config = dict(
    n_layer=11,
    d_model=160,
    n_experts=48,
    experts_per_token=2,
    d_expert=96,
    d_shared_expert=192,
    activation='clamped_swiglu',
    moe_layers=[0, 1, 2, 3, 4, 5, 6, 7, 8, 9, 10],
    router_score='sigmoid',
    normalize_top_k=False,
    routed_scale=1.41,
    balance_loss=0.000168,
    balance_bias=True,
    init_std_router=0.0081,
    lr_router=0.00134,
    vocab_size=8648,
    norm='rmsnorm',
    norm_eps=1e-05,
    tie_embeddings=False,
    optimizer='muon',
    lr=0.00704,
    beta1=0.95,
    grad_clip=0.5,
    batch_tokens=[32768, 65536, 98304],
    seq_len=256,
    train_tokens=267800000,
    steps=4372,
    dataset='wikipedia_en',
)
Below are experts of layer 3 (counted from 0) of a mixture-of-experts language model. Rows are named router (the router's row for the expert), gate (a neuron's input weights, with its number), up (a neuron's input weights, with its number), down (a neuron's output weights, with its number) and show model dimensions 0-159. Each number is 500 + 40 x the weight over its row's rms, rounded and kept within 0 to 999. Numbers have three digits each.
After each expert's rows: a language model's description of what the expert responds to; "gets" lists some tokens that make up at least twice as much of what it gets as of all text. This comes from a sample of Wikipedia text that the model never trained on. Tokens count by the router's weight.

# expert 35
router:538548480566521447485466498536489498469547484513505485493496503513552528540433494459505497575519465503469487516570454485520496474525497487485525476614431500592552538542495453520532538466477410481491461579495412511517462493482492495492517473498568457583499494495483540494566502471472509562602490570483505507522574470509512545570416496445551499547521461503506445479543435430506461510547541473460489542491547409513507574485469440507516490486517504465484482522415401543497513472499506
gate6:514410496522469541498575440521407417505548552512533521522585449546516430581485455532531435463586480485454465506501510507577516556499512540508473510593564479471472563553474508532536491443486493494510530478487501514470540504484513490489514485529499516395483475438528506568469510476482473478481525482449488470480539515557527595446520496474590487459551507501515550516526554533520505502466540547484515472527507477556515557551505489403508587510506529545458500481568475501449493499443529
up6:481475478562411473484481524549479574499471487471444510456549533463498478475412511427514488514505478552452533529485461491431466376464495493492581497521559509490540495507522539448540532534405497495522457477514526570549502448487423488502435517469449527526545488452491433546494489524511509530436483468575467470461569473529485498517546559497516460432542444480506502481574503494542490491548510493505589574496495452516518603511583547511492497497553493490502505455453546504483448474525453
down6:450499498452505476522507502473491488494460534480530512492518494466485470536509524560543525461602557503490436504537512592485567464503437492516463437552481479483513578479465518552481398515554467518435517494556468510482569468531474494549543492525527550429434510510449533499528464494565512500476482518562484541532477482536500469488454465440476532544421521481493440520530501516513388478518502416430459501450455566478542555548521536381463499535468493538582497481502461438500514545523519
gate7:470489567581468488451488396555519444529540601476489467499476472553528493571535475578480527541427476536451485522480459434530577434554496468500531459497522509517536569553463482502482526470548431490505531502459419449519490479538452493487559494481489453564464473491512484519493514467460528536514501481545509421526565546485488494540485427541453488502539452499555506527533478508474410511499527548505475558563524415547475487532447491476507475488576475543504434461498453576478481523506535
up7:510498472471467498510542460521531491487473446545484504465474452484483567498525513507552499548498557534460468469524495506407471486488609535486440503514507473531508576584479490566536463487558488498513499442470524506519467536569525441564565479442473495495500463498564530475572448513386512448433517525479471515507521477503483484516529481463424491506433470513453487425531513465566441475540473593602478527469479486465504528489515577525493533460495391512489525498438418532491458464513484
down7:493433471538456459571483453524510461499485530510491560493552521542541437542553492524506439489448444532471517480549469479486532498515464467469540485485524571529507470409521554454540517492468519574437416490538538477448520509475525550502520515451438482481570501465496479482504490487493459503599572565540516546417515452538498518505470527500515469451535545519508527535473542518477532431458465530532507495383460451451532426492427432522548535507500593493514462534452515466420495453489496
gate8:477511424542459465476519495499521546481551489517515520512489522501548417459437548490483509469524495507524527518543504473524521474634501527462498508535444558509451469472445467512547520480429437502476491491495429472542544485437464467492548550505463537434533497458556510533442459487581474558500525486451557428472440503450469558519477482485485483514592493476555479491458483466452446560458527483472446494508471545438562547487451563460531521542503588469539510502502489424417499526507584
up8:495447519434526530496512499552473504521493424543490410528508530468457526514524464457487534544455576500461432539506567455547446586541494465496549519545485599517475463452533432461477505467486525474488501519570519543544470581481546489544493541456359438511546493407514459547451472415471487552481474439459498464471529495424473497521504498554494524494489585563414520489464508493502505473466481467534523446506507484543501509482555522488459504511555461457519539501454512521522508494509530
down8:477511457514496505546529450495499483530506514481411508500586538554521492502543426485528470459453487439533455461506512469580437483460499456517525501538546479477507533438461479466496483478484507454507428529567527537512488538454492493522561469478478469456465468496430489461520438501445540466576517488539576529465622528516477601529488547440424465500464457563502516444493496536518497530481532455480489532478476468469464455509510565437588580585508501537426486537481514543476543508559489
What it handles: Second word pieces after a short first fragment like b, m, t, such as b-er-ries, b-er-ths, whe-el, turb-op-rops, masc-ot.
gets: "ing", "er", " of", "en", "ate", "y"

# expert 21
router:473531560500553546416458544489450541498504468459415471489560485572557456530562595500472537515590483474499491512499495443445498407438553503511509504566522475531424534442465476560542493481518511462510494564447539467487480521485491514485555607494546520520536471485497507539474429521505526472545497479490518488439495481510488526537407553527514568541534509526455438459442515434468475509479523527497523562527544438527489527501525457485518524478461540516490512573579520484563474457557522
gate0:530460488529501481583446498546480483573481541536476549483415504504517467475492516509516585452588482478508519544523525413514585490476538534490499529526489571556456550560474505489557495491506491517544436553493534514483500532449489477474474497478517447537490458440452559533509406485521542477447486517460475578496527459510411523478473476496519431515500558524572499548579467527526485571538495463472583444496509500516566505416494530512531529485491572442501519463536497406500429506489468
up0:498519519560451476545539521587483545480474436503488409503447499486520496549478453498530504430523481519491557503481530529460537528491492438524512496552504468580471465442402486529491502468523469525458409472436476530465428556532511443497559514467447526529482524517523523480508433407502466504509527483528452560495532523402485536477460404508405459573479521493488551448484504540535504507504434405508511462480469523489546600541504495492456553510494488530475496483474549477548456540502536
down0:560472532481521505584539535517539518528500554549518548475491466578504493430472491511517541407509480417480521466498514520502544522485526478380496512534510542472506488445451481528596495558498433534495510481480451538554507466482558539508537420499528450452443524497488486508488480501493435477468556512495448539478474460507511516554499487423488475503513483563636436544437548504450498513451477528513536508541446569503457485545520522466491546569482546556551461503534563453477528474446464
gate1:522537446522574521521541544538511470448479462546520477519520416486444407554516507516478540503555499503495473480571482480487504541526442465458520484421513510507540450422510503421486502562506457428507524578454453497449450547465533512492460531454433452606525496594484516506519434526496462503485548479466481544537500451556550502511447489496420565566459461472445527504518477538477422504574547493490526456524455475460521454480502521473533542494441543467429450543494508466515489511483520
up1:533515500495459491446512523550542471478481539511582563532497475469516511541610504525508468488533550450474518502509502440511480511474521531506518456491431470463539497435533409546505531506514518487564518541457492486482423520485512528508529548562486462548524503557502514444434537544515471481508466434518531577507417489518529550538561458481492508513488480514441515483612437496474575533530431472523542560470400555453479442458486463565542477472477506463592542468493485437578507483527515
down1:513523466494469450527542492455502444513480495471478439603536484551505450575517460467547483476526455514510462515490529479556616543549427519481444491526550501417587527481485562547506481479459461473562484559580522507460549460528532557478508555499491517504495536471497467535475500491437508534508505524463508418517416490407414515479539533527468493495560517518461408471507464521515442559482500516473495532497545501523527475499443578476486496482535597525491505459527555452505487520560458
gate2:458453584516432505526511568496492517523517566594468473494488464515444469436471466527500436536496471575500500435454473526503472432411474503554497463476455489539551484458562535500470524458474510512520483537504537493526436502510495480472485501500526523521516549474469418498490522444492467507508472434485480499511464574543544524528451524526533553532448525566460535487467468443514474495530487484566494504514442429577497543590499482498493386490449487422454485502522460521476414416488578
up2:475489528518464526434536468487499554476394562538532478407476512521486522497507460446474523537538489531543563455473493529458467425512603527462502426555393503604478572510491503486515474522552519523511503492513538466565510539465520524495531499497438473471569489508523450486524519481476471521498575500439487434519515442463434477536487480452464519502566533496466456484533464515429468473525539504498443462492427521509465425514526507533465390460567518511449511514452535465542466458515492
down2:506501521485449496455452504515581456517473498452552540451481519454505539483518513467521452511511494486499511432457470462533463579427580462506454503467447505531470473532507533500500483492515476490433545478461456499501511495546566560469559510510485407446539465520513414497521541573495557507464524467507508509473476531497557490519567412583487532498517533488571516444546509519497531503578494458410493520575554471537501466552477471457523580474535438616500508509438539433446538522507507
What it handles: Inner digits of years and date ranges, especially the 9 or 0 after 1 or 2 in 1921 or 2003.
gets: "0", "9", "1", "8", "2", "–"

# expert 19
router:500549481539458520443498535483478509500402510481503467544499525534481392577416488520418532473551502429553477524481464434453470470561483480506473449487474508478493501514570485468427518501460503436475493542498512561489509542445552394553529523528451516539466505582493502583508502518438501541572457508467499523481530469476501493480529565509486524516547475508448462507493549514540530564548538493480516512538484482521464526571470470514498513498492579396573586521507533477479486469576534
gate0:508436466507539454566461470465478508570492543489460510507469492548467536526503494540541560373588483459500418552511477494456545437496472519470458550537413512539526506572462520496524508515534493561492538558495409524480502478377509425515533477542506472545466496485509526520537485519531509481535494506542456567463552502497532492555531528541520420430565481489532519483568538479494524457555535495444582507514504477495482479449451600509483516480453522495537483510487512447504436455485503
up0:534492475539388505523461520496458512494455489527499421569468484502487476538475452435505540475470440502480557452459487537505529508500433447443535541614479527577481521510463440489487456531567525473497421562462497495562436500523485492495519484542438503557495442516519554545507485500538525507538486466524508521451456533471528595507481452585389568524465537451474520519560515560587527494463471446496513518483459521528538525564474543516508521447504497529471565494455450484530518532528484
down0:468450514458432516499480529551566483456487530587517570510447450519523468431519462540543483448491430477443482484468527552519487513497562534472523456519527529483473437409467506546624496532507476512504557510529509515480562556474472536516582478437479434465503492526490494430438511557473488426526520530549486603509523489452442521609467464418425468480483535553512453484535546520487495496481453476553482492489463532482492507515546473478530495492508502547490450558450528463463483456501481
gate1:495561472507503571464481492452481534417492416541490502511530528436477464523591574591555566502584557476510496488517542470511475483465424480518523500490530466436540482489471485472493459558536521468432510558464472512539485506489515494479498539407432448540495539581527477455530467505484532541508486501425458525490555513522529516513421528473476512455574456499446473463511476514519498534517542413487505533493416524428465440487569512480517518501479582435538482496482501448568558492497520
up1:471437511510506521514393479500521550476518512430506469559510505523498453508518489564446521451517500451462613469468514455520491495507551571484561471522354531538532477403538492459534508520491500474509510545555539492538447466487449504473519518527502506536496510509467502491437485498529488420498418507481519510504457476509489541482515466504535507428525483495448585537558480529512523510490424565524555560439518490500528508496479572622580471468497433465490467471471488492539498499581506
down1:496470471497473446537541530517473509508496508470460480503531484505481510583510417426478447499487476524543463526501489500529515496514415538503410439539558517504518471516523438530479485437528518475504506472605558584425519451510543484493494601533504523484537547493445480487444505499500535498524460591496505467489480480436500491498441558485483474421488498446468506461504479559464389545487463517504512545477584487505510493527561582434509522508504595588551510484527514494452469564495559
gate2:409473530559485499536590469498467486402493531522495534554523497513443511519467449542490500464480420544526471496436497557503453492424546511549464434530441481505488495460572484472485473471445538485523478492499490522505458504538572443533468459493606555503486522468442487556544586468531466454509523456504463461459546514521468494508506537490538459579462522525541532485546430526491500529527458528511540503547476423486457526512490516541473422481517512500467515543542459514565422383522472
up2:450609447529557531411520393488491534508499477525554506432434545548521456466542538475525530478571473529510493529518475479517483546430584525512539420522430511561487519479532529574520458490485522481479476500496515505512605537538552491518493520487506520461536479475550457487521484472502511530587562523478484466540430503486516525575508485468399481501520528562442451477535506506458446502493514478477414521525482487440485445482536546614496463462494530531496507526477544496529465509496453
down2:525462541470486490508492529530537500477496501453510515447485501451487470495503514525515490492540477513434483510497542456461418550498581545431438471438444535559557568518594539534520504485490512484494461504488407508548534504560547475545494486461474437417482447477503391467481616518507511475529536516498447498441474560584494472475538463566580493550425524414482501492513454512468517500582507462431462526527480532536536535506458531448550515500532524525487494463477488463479560535512542
What it handles: Second pieces inside proper names and taxonomy terms after capital fragments, like D-ex-ter, Hom-i, Ind-ica, plus Genus and Arthropoda.
gets: "i", "ic", "e", "as", "us", "os"

# expert 18
router:547579573491539571496580491533472509455466478510442512532454438569536448534444491485424531538547490471503487484539501434418481441508503504536505416491488472534502545474476458541519567536484518514509513549497468534468491542482505518486513454549618481506505475521432547638490457454488508518475446504496487538508543554447501530484468497495528519567488471595470450513374476518568468498535460488509544504467481499539496542539507542473451507477539482533516491538528466503472478445555510
gate6:486513524500456529510518511503395452557534479492540503501494425432569422553516512508499477531608483553468472463509493561572532481423490500546519565581550431496542535486511516522566527458494472521548556461453450505521532531482541501542558432461472416422477454466526507531491494447465494456382480468499483474441497546551507553472481458489529585504532452499422484551474503546491533501496488488483513451460516512527528519481458492460455513498488438505519491479516432503462466453555514
up6:426472559475462438515442495501501562479516513456492530493435498422520424488449561515539537546494539575458501510487495568378480458433475524477575446526508492533544511529528531454587550525471521477570474445522530474532560500427437458414448561511472520545479459477499479566522485508506544477449545507540503485500518500565508528541566523506535485508494447414485507439509454541546548507473480448492482537485510472489458495505553535523560516407492453499528504456548527521494473502536472
down6:465471481491517449494509582529608468501478545505443570515524457437507481506499541505559480503476524520508499553517545532518493464496466502515522451443421484503524567454531535478459444556509456471465580518529486508499529511574556454411528481521503461480464492416417554483509475489516575454491475559574446550460485481486526450493524444533491542510573488453512455451560514504569465476535497368409478489490463546478525585491451513483493497547457480479529473480539470476488512476505498
gate7:555499552559423550430536449501573453507556470503502593529504484530466518537450422566492523535467536497496511518473486536464555488538550479563508523470510589520435520496536475544467516613561383494534487516423493488475493466515515555451525445473499489509465519552500511498486509449513526514531441466562536529524480544483504458448492520475475550542508475413512559492488453492411502470474447527525444544540522460517438459526523457506577489485532573538556512480537487533476530518493532
up7:540492520466558493502484471541447524468434515587494381443463568522471572548525495471530496503512551555444479456534531494484513543455523481510499462467473489547449479580528512610543454539557504528554506539465481524528506532529571465490415492504514520471552478525492548533516487521492467478504480539456497465546452535515489472417530549544436507517481433511484490485489585556558446510520477548508448508502582509527507593474524553481563538434512435462450496488520484511469511478579520
down7:482473399441469518543493529398544522440410543484482581543480488506522508466531564475483489547500525483522476520517452489481455477498460532457557549520522509518533472466524536493401502446512534512450429542567509434498512456506501460515500464510478437532551454507506512524482472479600436510549530527523470521416449480535526446491511552479564519438556519466570533508518459489497493426479424506495512533434474493431480444512505515417517496479544532452537505584449461521490548497458505
gate8:430444438522485531488483430510473448403439532469461492548456503472470477521531551468459568485457510593483489529534462453467481482544537490513514445528475524550414443457437498491547464469537434585461524478519490456495564476450507526512567552479476559467546497457531579526488538476568474538523531519468557573528480484469515509539533441550459494514597520532563544512433440456467471530462522524454527464528506499502496561533521505480474553486504528518507474509448547416484466530506536
up8:504509545474524483433454514491505569569472417504461443527489483511443461525475484561472472561508545489492478498437556520487420495558526478484498509459511577536550552495517499494540456386533472531491449525532499548509512534446556496500430484488470486480473486478515484474515446483463475523535560436502520431540461499433468528428537458557462531515516556503530524446502569536449511513489500522426456428479516488513515491499564540512482429510524500452614491497446526477525400462411461
down8:490530468491518484539543434425419476552436568518493476518560483546484551532589458456537443542467478486424494513503488478536450539468436563540496415511568504509549511472525514448488432469510484455563451515560493517539505500518443528501523475538481515417520442571437529486501481465454547518582514532498500471462576481462446492526484508466437499441452465555535537528536529554518472481532506488493474578429476525473487500551538572465511555527457510522495499561483473533474540485580533
What it handles: Middle and ending pieces of European names and words, often German, Slavic or Romance, such as Braș-ov, Sch-ne-ebach, Álv-are-z.
gets: "ent", "er", "en", "on", "es", "t"

# expert 12
router:448497536591519534454520419457451553492497499483482446479465487495566479473490519473512477537514428468538480496535519511498549448551514480491477487506474488502495584410501510513518561433531456512478465519498402467532444510536583489480506576521609504600452568533489498511530458499480521515504394504465461512521522493551530590587515547505501544485502436467470512518508514453544567489533549437491575456493500490463436526545471440474530506492486506454530548503523465538521481431519514
gate0:510511511529548489599506527546522501501510518461469546497450456552500491480493442585553483503541499470604478521501484481457511502467487497407498561543463515483502552532417481479556456535506535509472475631490473533470485531443492530491495525551470462547489425443464483499507495556492470482513509430523467527532516423449447443598478494430483539480499498478506490512566487566546509515576536438451601543567511490490497462505501566557523461483419566515513487517505538475512491494527477
up0:499549458522501557535451519558534531484460430529482488547404453565496523533435479484512442463510503475492535508418459566524524496516405491487516536532467490541492477547460492517454469477504517454430465512465402498493435496534518462495516464482406527513498478506476530486499515471564445559563475492487472487500459524470466536521402464543425562555472517477483588485520562508597512466452479447532511514408440542465511553549481575527479471497468530550479508503419515485510513490503503
down0:554530481461506466520445564532537516474497514582501509527543465513526556500522447546506478410500498377499436563508507518500449492486486500437557491495552514482532477499436545555560516551393448481555573505500438559525508463473508586450558508487513442410471498475507479488455499472511482485566490502468453404506482479534447554559504547462480479484487461466544468521491602549463529459480476557498501485558521560532492521520526527542545505519474499493521436440520508455439512520480523
gate1:538495469484513509486564514533514521519517436491536495530513491449494429507504535489527549558553500489496496493525489512489458529492498457520423446460466480498573482483522497419474531535449468473414480466450422428513445542528474440493468518464466486572460531625490470453549439485493515482482509439492506509461531502573489588529459528524482575530543411525468505416559447471494445519550521490413537442528540471415510469471527480538567510549471516476479452484520500441551522468451484
up1:515495543514515482490518465532564496409486448515595534515465557497542480518543538545495491442534438457519561488516500412496511523481611508573541467457453511547524439490547444485533528483505526509565480483477509467523499475530450531514556562510446482508461530537496549458500433515484507468533438469463564529563435507538510547483523424510517486449471498529506546528596437506495500514462465519480498577500512495436441489427495478574552451595484470421511438496501481476541544533522502
down1:475481572428532482458523513509504486543538497426489465516549494522493548517409470472480487520452448530514505533519492497566551564492450578511450500610611483456496546428422568516541484456484509466569500508530506508463516449533518462494474537575532580513555480495553526546464513538434483520548475539484483509430436478437476531499503512542489472502569500489459489450518512578503437528474486495546532540496491540520594519524442555491517537510486526571516517497569515474439473532516531
gate2:418457500536536477501517517490522455490543554542446450537482471496473501471481469512477473478508475526520485523468510569512504485473551511540473477500504450523478533450494532531531457468423536469569504472553486483543455586522516452565514486484565504458525575493461426483542493444519533440496482462553498452444541587522584541517481523441487490542480571562579475484485396496486490548478501471502504527549397469462425562570558468555514479504465467408446502456501483511504443474472544
up2:523538449531571521411536454446494486427460572552474458492500526525535534542521461460443513525456476526530541417443455528501523482462560528464528414565438544578532584501556508492503496526494554506424456575512472493506463520497551524497557533506492494498571474556597477525470498448458468518538573481514458498538474481497505518597479529447408496467491506564510510526441463486471403514516497489495502445463495484477476484550499503537448440484548505475534512533495512467519502459474449
down2:503474507461475443545418492515501470496421482437604501522483495525502539462530529531559460474513546477440451461435487477500473570486524524554465537484491529603486512539542504493505510517500466464504485568498457560561513502520551529505459483432556432469535510497533433444584581563545503514548486519487482452478460491567514537550505500531487489445486477486555514509493468436509501537539477571439493558476506521522509462505519590479554508485530532632460535453453473481495517572458512
What it handles: Final digits of years and numbers in sports results tables and date phrases, such as 2010, 2015, Masters 1000.
gets: "0", "1", "5", "6", "8", "2"

# expert 6
router:538509513527475559446493482425443520437438511500509499494448477516581523498494537509536521574535486390500510529495503480501507410445573489486466426501505599521472508445500452522506514467450464458425510546516502510605509579474487495504541543498569519557507517527448534463515481535454450509489471447466462519475455423542465538579487506432547557520505476511441461478498446492576537487577543449485510544549536524508487440554512495479483521441487527471478568525520480523467470492519561
gate0:495504462559508469525448482551498482508513500518506500492490522531521511596474415520539540465546513496509500519469531497453506475466541517427503541525520458525470510552414463512605465498507541518409497559521516558502508589463455535514591508509505489494570465489495460540530490478480507504492509451528458569495534442512544503561497522493492512524530548494514484574569476535483520497608551484408585509500551515478552450530429563504491460484453524510561578503504531409460410459509502
up0:540523504507567504557483513538494550511545521563503472526472451525480429617439442534575455482511521450445558505454517503487476506509501473488581523511457437542486554565479460488447452519539497527461534570451438528486517530509480455531574470461433512478429451540466579465525465520571487458522520541469540555459514513448475545547497433520384490515494505464516520488491549469563501497463473471511456497503461468532501464545477529602499494472528455579494526492495427455534512486494505
down0:510457552550475498480453526590607512502471559528486529486498465544513551505470495514516482468477527419517494568440490496533455499477570537422571562535541517487484445463474517492544493465484440548505534475492472542510548499448523495498556488445485420483458471482502488540448483510498452480521538444538454494437514460495467546530523484487525390491518564514588458539495535505510534496453478555536583478573495524512411466524539487526512523503500498492457504432422563412433462478488447
gate1:526506433473451530507502525533433488444508514491535440431453579444508458554522473526472621588523502512496503520536458460458480494462437455550500487468500502519574444467578457487437536489451519453484449501476417469518533559479489468520498527531452501514481505578533426451468435494534495504502527495477521515522505466522511546487384448452461523523460446547469508469536504524563409553512536479452554503540427458477463473467526487526515534525498556443455488499512457434469524473478516
up1:509502543570444496464466476522518478480498500481536546476460547475587470538523465513465484540509519499492559477549542484571516534425495503524470521470454493473595448458539510467518503549489537470540480448528549513510473453563432469531571529472512544555472461511430502502414394512480440498517445498499494549522436502547518560516528397506509485509530508469461516460574497483480483512484439542441523557477463497509493445452526475563579561545469479426428542465435450508551499508556505
down1:432581469461532458482535494522530471529519450525473475578585507487467481467489532498501500519501472473488418546522520548511524485512465542527466501530609524478490508471512548561562528431512542479506485554537573474425500504497506511533494455550492539540486521450582539528496477527505463540531508603462432468449455509496465515492451572516501492486480519515430473527468480584546409601480480450523478551512510565501497467523447590493499562466472537539505497492469538422480486532520576
gate2:387468568541509521477532508504583522479524586508472531532523504470517531475471468563569509475505411564532491458422509566483506460435521500550458473504473491567524517528513564476530488491475554469535484527459487556493474525526556480530515444501582534459513569415509421530491474439481489483509490551529470461562525527522557501545450536408559533482514516574561525497492461450507504493489493478488552492595466459540433498511469515504450499532431501518483511496536521497494456400485502
up2:488594506544537556435512392469538540486455526548538458477476475517494512508537490434532467509448490533508482491474493498435496456436599491495540399500484482618483493478493484531486516493445522505501461572531503532561533468469563573491521470461468520426559502527523480459487482503512512529497588557474475541501492446466539497556457454449409499486555552572551476538473477492438443508523454484445454504477477481482522468503530522577442477491526549497448566498485536453520477458501507
down2:521530522480484465528498491555510492526483475498609491488499472508465498489541516492519436456496457495430511437458484381527404520475502481504532486489512515505502539511490541512490478494475478456495572534509485599541519533517602574438519546464532463451534465485591454487506574552492527541480520506522459473496465474602468520498503545522544498529524478497564530480490484526475504478612486535430473510518426534535506439581502512487534497494542536547500509509411567488522588583485520
What it handles: Capital letters and all-caps codes in tables and results lists, such as race abbreviations CHI, SWE, DNF and positions MF, DF.
gets: "S", "D", "O", "C", "P", "R"

# expert 36
router:541466503539532502458537373466497481523481452480529504520440397579510480558477488510484460551500466460532523516505475512509625479474551527450419507549541517479444541473459488521508519518505406508500492517511501531563502526506572510498516457514556458507512490515460465500505463507524487542510387526507488505477548549447491551552425530531507543530492463507460497534469421446580554479499511419450506533518503483566518460544536444485439448502546510503542576526495521519541493461508579
gate0:605500480468450442569467429548444482515520530530519563474503470535473565541427422539473546454539493430482510532446518481483531526520520515464457502486482510495508516465474499527594461545497534449479464475437435579457448537413522511449541460506558499530438441428464480497529392499487516466499477449496473504475506466499501522564516522468541436478510520478507460513547510547492543497513519488509576489484467453552524477562449561507501510491479586467479485440521524406446470465510497
up0:525505487505486561527466508550500496454501464546517487533455420523528479544471443445577438543582507458525574472418461531537506510541491478505540517546434436541512550472467538524452473484503481496485477465459442476585484528491471427560504492520424535531476538526430552479501483486488432425517488587512561495506472547440538528498503455547453545574468535388548539490482512480555517510447493439537462483535439487502534496548496556522505482509511551560495512527424491518547505547512546
down0:518403519469424449463504503510545499520500579602595526497461451584493537424413527484484486415481465434511444471549449488518527469479524594492501491534500505521467492446493501530561521486494490518513476533456482511502514496469547561521585455449521488495502450494442437504490490522480437551535536515542481513459468487430492526599498496472481476465550535512523494534514529532475514504443515540582523518497412470513500516496545520523499436520493475495490458449445520405410506523487466
gate1:522515484479582539522568531506497532441518414573522555523537531433472413521579498542528549511515549483532532529485472493500507501460458430536500475442508533563588563457484486465424491567527488472448485521476459497552421564450547554510527486505466498559544456575430458462511421525479497521507522505488471541482558499502571552541450486477446507514518469532415544497529447493530468528524479491493542506466463457426477454478572541451522428524491524464488457524500513450485523539495503
up1:499506539557514491497508484516582439427507457496538526514445571508487488569609429516477437478500474386529581501467493480549526497479542524544548471500405456475485460457524510513489469549505508535574513540547474509595450464486486513485561527469472547511488436524546539475445445471532504481508449525453560487536466521520471560500528453508523496490506447546451537462566473504507508514473360518518542570455499473468543483451536487553515467512492484481502477483473496485535524535576464
down1:475423512505450480516539519515536485578518481431478452541563530520543532539468492487479411487501437479532490524524480507498477456568460533502453514534573599432507516511503504541486451444467458457522496545507560545505534461518516519462416554521451528548521503480460482504540459538496481506524505547458445491449433531445476559496498491562527500480533546490492511491411461526575439505509412561546526522505538519534546461503416612463502525488502588538523421498568488524471479487500514
gate2:397492524477515471488575525580524482404462568498522469496509539545472526450473438572450479493515426487520536482460530584482426469476454486555509483509478445529493531445534518442462486550488474535586486485493526467514494507488481480512512488466548502520506528502469456504520478508530475471524550461522507520493500567498587507516474552472510463539521474527520516532463482482408517573582508450463536473510457480522495542562522565515412448492469407390467504501516518491525480408455560
up2:495525466525481546463549484458536510481432548507520474503476518530481524619523517456449507459500523529473568451500471507458554530485554517548512428417445522557542488480592600473452541548511469499424491579514506460549502487512509518543490479474490478428504496474482580518522474517487479497477613552457498514570441490492501481561472490488471488414533475499459498528467516526439438492573502503427460491530487484483520430501501538552470442438519477527439502533508545523557553476432476
down2:540498457441541533515443426534534479506488489463556513507487441416435487523459572504531521492485458513432477424471529486518451439486497557481464527447527571558533487550501513558543505526439490481484473545493443544521495509594532510529463507509489414405474531458496465402495579465490484501530567504532508513471480560558464527552571469507544506510488473536523494494526467464520548513500524508426502547560552497536520421472486510465546527523518520615493530442439494468485545456501477
What it handles: The word for, notably Qualification for in league tables, plus characters of Cyrillic, Thai, Greek and other non-Latin scripts.
gets: " for", " to", "R", "S", "–", " who"

# expert 39
router:483568541538487509501500444542390491451486464414459494475539496528553509512431548459471540487544538492487515567439515475497588492567467510440490495509452486550475623496508484489513490524439524480514482457496417469519500562491485434579487512439502507530468458542467485536562450609489521506571491565516509527487518498533469548513509525475506520546518465505542489504512479485532517513525502543401500506496534463563464517566535471441542528412486591470497570481513479515530508509561541
gate6:525512562520484548496548497457471455520559456514524504595573439457532484510521501476454516486565502551491457539516512426515542515495479545521493490573499470532509596495567526558526437438435477500453538483480477494556474507437477414571464439545511452388525504530566514527543514475464499511451529469492495503492482507624507628510493507492487529483546461492515526487541505578491582486497542484472560442506501485472508511502502489400496520541531463502478474503557532546501496513493487
up6:421511497517490453508487506513484584439544474483468527507526514451562510454493465428523568503508501580444488479442505536484514423501484477495521508545455532535573552474490552476535546473470533536469484448477482509570522552439415464469519536437512544554518526519508474546553541473497516458452468488519467525486493507559499586582519513517535546441485497471509472493632469520552476497541539501473524532448523480492473525549485565492501439407470543461509509417592528510529461498546440
down6:471514472455534450527496480486499500456457506462465557483505477421458466517564517525596522485515426575522553545506521513467513447526481518463536452489472479490446577503521527453518451545568547452402535532534485555464558516536468446544531499542478502441473465485508467527479474473550492501449499564554518534515456460467510470454498441481450506586535530440537459435559483551503477471499466437462555595455479523473535524476524513478473477525471411444528478487525538457426519497581455
gate7:480530595558487563437525446471540510504532516489514440490549539552549461514480445536503539476439506465450495544494476485534564458569559414519511496499460514486471577434507459432501466477574474600447550413439465510440483447502498529467455446510531553514440550546450414540486510510433542530515531497494488483496511540506481479536438508523472513518564476474535563437464495460503563541500482513444452537506485438529506471558486448424516517484519497533507446435512473528499474497493489
up7:540400504516557492425526474571381478473539408580538453502490497563519533445493495508520522521556493542528495556471485481384529504455491474509530493487497423552489489505487464544464485516542466492559464464496529501470473512487532476554538505436468500479536516429504537527536471531519444457497454537510540490532476489503494474503521494495506525500435477523481466417514507537499440518460496556503553531543506505418495575534567566489558521422519410518472496464499489427525541481597479
down7:514507451542506455586506527469473561480439507518510527555471572531595495516528501515518413507531453471487459481479509505474507486539506531491546525465543569495514457448498481485457478405464542528450518539512552545463517489584476484524469435459503524492538495502560430489512499430538466500548536532562482553368476480535458569481512518476487453493495497491515460504471506437499512494437464427501554531408501527427461480556529541482545554545543516525538503552501498580458479455433546
gate8:504541511459513472513427483575409517453564415471509493462542467511522506506479579520463470486566471526437481493521486459458524529519531521509485447549522577474470504528462484379525476494516438520447401537490468534474511481497493504507515496422500531498548552450508543481544534478571486519484466509527577470508436462495492485524517468584517436488541523466565530507488405485420504499524516557461420519462542521443509522543486571464457485484447516493523511557477464523441431453512535
up8:493477524413527438511576434512412455578564443414483517464504536455525504515451545461452537505519531463551414488608510495534472501461531528555496517564495543537473538494523459496526419396432481466435505453524496561537488503512467515530504520470451459487514499470506460480534432527492483515519566465452479499462489527505512478463498487600480543514511553547480487525524502502440516489491439480498509416516515495542453534539540509503458428514550502428494530470519533474476457558519428
down8:488506494527575556511443479475527528575459542442457454438576501449549507497546479538594438554478503465537472515481492528550453494472514459505490488442463526462531505484483505499496483495445543499485425515520524475526503493453457514472558457537431512457513469499459541477533442538441527493567531488493471513481616484478482483565431510446479441518436435517517519434538585501532505511511536496468482544445467518498445492484584622438526580450494515511498437485523571479527502483485508
What it handles: Middle and suffix pieces after consonant-cluster starts like Sl, Ar, St, such as Sl-ug, Ar-ig-atō, pr-iv-ately, -ization, -iversary.
gets: "ing", "ag", "ig", "ation", "g", "o"